{"n_layer": 11, "d_model": 256, "n_experts": 6, "experts_per_token": 1, "d_expert": 384, "d_shared_expert": 0, "activation": "tanh_gelu", "moe_layers": [1, 2, 3, 4, 5, 6, 7, 8, 9, 10], "router_score": "softmax", "normalize_top_k": false, "routed_scale": 2.45, "balance_loss": 0.00416, "balance_bias": false, "router_z_loss": 0.001, "router_noise": 0.1, "init_std_router": 0.0282, "lr_router": 0.000496, "n_head": 4, "n_kv_head": 1, "head_dim": 64, "vocab_size": 2048, "norm": "rmsnorm", "norm_place": "pre", "norm_eps": 1e-06, "positions": "rope", "rope_base": 10000.0, "rope_fraction": 1.0, "qk_norm": false, "attn_scale": 0.125, "tie_embeddings": false, "parallel_block": false, "init": "uniform", "init_std_qkv": 0.0324, "init_std_o": 0.0, "init_std_up": 0.0324, "init_std_down": 0.0, "optimizer": "muon_variant", "lr": 0.011, "lr_mult_down": 2.0, "beta1": 0.93, "lr_head": 0.00566, "warmup_steps": 200, "schedule": "wsd", "decay_fraction": 0.917, "decay_shape": "linear", "final_lr_fraction": 0.0, "batch_tokens": 65536, "seq_len": 256, "doc_mask": false, "z_loss": 0.0001, "train_tokens": 681400000, "steps": 10398, "dataset": "wikipedia_en"}
Below are experts of layer 7 (counted from 0) of a mixture-of-experts language model. Rows are named router (the router's row for the expert), up (a neuron's input weights, with its number) and show model dimensions 0-255. Each number is 500 + 50 x the weight over its row's rms, rounded and kept within 0 to 999. Numbers have three digits each.
Before each expert's rows: "gets" lists some tokens that make up at least twice as much of what it gets as of all text; "mostly gets" lists some tokens that are sent to it at least half of the time. This comes from a sample of Wikipedia text that the model never trained on. Tokens count by the router's weight.

# expert 5
gets: "k", "an", "al", "ic", "a", "ia"
mostly gets: "ley", "gan", " area", " Roman", " River", " Russia"
router:531435477524459508456454449570444505417490410521598514389458579458522411518553542492498586558454464497537511540517476452555454427538513455488489517466418489575443445447398414514479508506496540371606553559517475490522479416462555510454501607488507475552464556474509486486556536496472444463414555486502468426481448477504519584459477479526444452483505511426495494613576516534461524552505438556483478552501480586429477534507487473392517495384480497398533593343497442386481458455581482496508508476495391490519583553496519445543353494503564425515570464441553594418469511507475494546427542476434481498576485524556556486498475537473447492464471542469487562458492431586416525438526489466521548504468492517457560463503495505392529513519444545518537491536422481520429556498519480
up0:558535491524488491546421419529542468486564529542525452483454586413420459416451598518520490534562417528485560523460508455421470556541492406572479508530551464560546500443399529545448526430475494497458586529448514427456475497541477530499511483433472619479465446611525342430553425460522478515500382525547473523551448533479495508488499476460479516504422499568535527596625471519486504454506497548491409522473419549528506546354555430576441567545508576474583518529515424492481553493576459523596557525512554545480600487535467554520460558501432421506411453534423519523549436458535513517505513568471484414432523478572502562509490471528544427518412506561543475478430421417478572463455559575462552528543471527545542446451494472421514535513472550504486450512488539461455492467464513

# expert 2
gets: "s", "or", " S", "y", "g", "st"
mostly gets: " b", " st", " ch", " g", " we", " S"
router:478502494452543575468525458522458424530518523556575575431505479418539530448588437593571533569471405551473569467508522544446466503429466548572511492498402520514558517508514440441519521527603462453430469454527466432515441458479551418428549624493448509581436468559429529518489507455504464505425599398535584474513492485548489553646477442631410563545481528478455501477478411415480464552460501480532517503437495537481449511510388450462433484536542602518554520456474485401487430514489546480558404367516463556611456452462518482451461571485444494486577488534552452515468430526532460528558539396503533514499515506495487532568498597445558570445441552529479526501539565513548514457470469547454568498580493550541545534513551532443461470558514543531525533441538473490536525520515483
up0:544599434469461461487472523538523466519495483557583584433529516533505529536490444537496448475534527578539487510530587471531574536457507524444557441460545510467490511444458466569481535522498429523440526479486477554498457527498442444491441477549427490502562497583432644538481482537501510515542488444506608498489631519440499540564436506517424521426483488501548618591553474471478500592472427468541514488395434492578386512496462416455533417502421382562527458547484460561577540561484493428540470454535435480481441485480549533433643467577538463432451624434431517513457498496493457524484577446441531518528485543461509478579449519512507443520568562487460422583469467564530522524472536515480519505522535467453516511454479613396474538483563446482538540591374476444539428480550500

# expert 1
gets: " ", "ri", " re", "li", "u", "i"
mostly gets: " re", "hi", " de", "ri", " Re", "vi"
router:505509492405502611563495438417478501552532529441602558454595530596555515431566444534562507472501515421473393643609488574482428516490522501458474478401491564494452522501520558500548584452494508548576514478386506480496494496536472560473549438515502589505467497587544527478532473453573520514505520516573491440475448562510505444512396437462583425524494451566490429467496502506498506516466522552521500486546481590502562474605461411562493443442521548476501607502493509471448479462474489477493502586545461566469491563547492431592399473542478514485504437489396438500459554463470434481432456446497542435446434489567408532585485424524533390519544508515515517520512423482498516530494574538614526510485530501549469568419457575532522438515515529449448420431546492572427500574486517
up0:451515451490492476521452526602612355487588498516562557518497466558519531505526506575549539480515417474423495499618433498537478501476538481454494478496547549537474523472469475518428482524500539506474472573509618476544502484584568548556693517416442490557556363522472608556531539505560538502484521594507408559519404528478430534542488489492519477451517608566536527503493533542498510471507492554432410452449583548510471558477457500563522515506483496564520526544539485506472557571492503541490402571490498552465457482501466562491539583469499476551429545471462510505488590468458454481551554520519463497459474468560496444437434480528448523473544561552521450621508577462495490414448425547571652543570531443524533584389489500595554483498490503510474507467509502502504409521567465

# expert 4
gets: " the", " of", "ed", " in", " and", " to"
mostly gets: " the", " and", " with", " of", " was", "The"
router:538531507577419461523501611509547426482568394459500487550475504493515512535519542475569492422386490506542482535490429487582466591507572501488601549428466459490514483456549416434495403508492494503495496422556459561493512509428505547500597552481538503504509445483515444486502528581518545475545540523500485629495491486459511512580502523495444491386489424462523478461537561487451588520572477485409526503536466511527486566491553489497457501525536470481482499448501480518481447405505396621537507532426503566469524546504469501462533482507519482515506462510475564596580413526435558495565563474618387546503491590435530403428536536386525403435554475448450482532577499482429442502489502562483497516442556394546500405607523508481484409548486605459453457476597607483472452523494543
up0:521480498471514481538457500550465478568525484454412396496572551503571544507537541570535463514525455391516360568579464519468581448561504411494450519525440501500483508510484550519509523442524479483523512448618492545624593519489543503481492539487491497470547522469619412490506435522592510498526463558497488461512521509450441495455483540534462508616484496493552596562520538456444436536491528586587524584551518526507411440492516483541571493490591434509450446490475480536441527586530489539527524602494430506569540508510501588482471532476502477511406627397524454553545553460580514503546489477458431552428486471457556518575466602466539572505510490622481488445436514505531381513424457527596522499536530400492436463481453527448513602529542524427452463569408573471481546490478524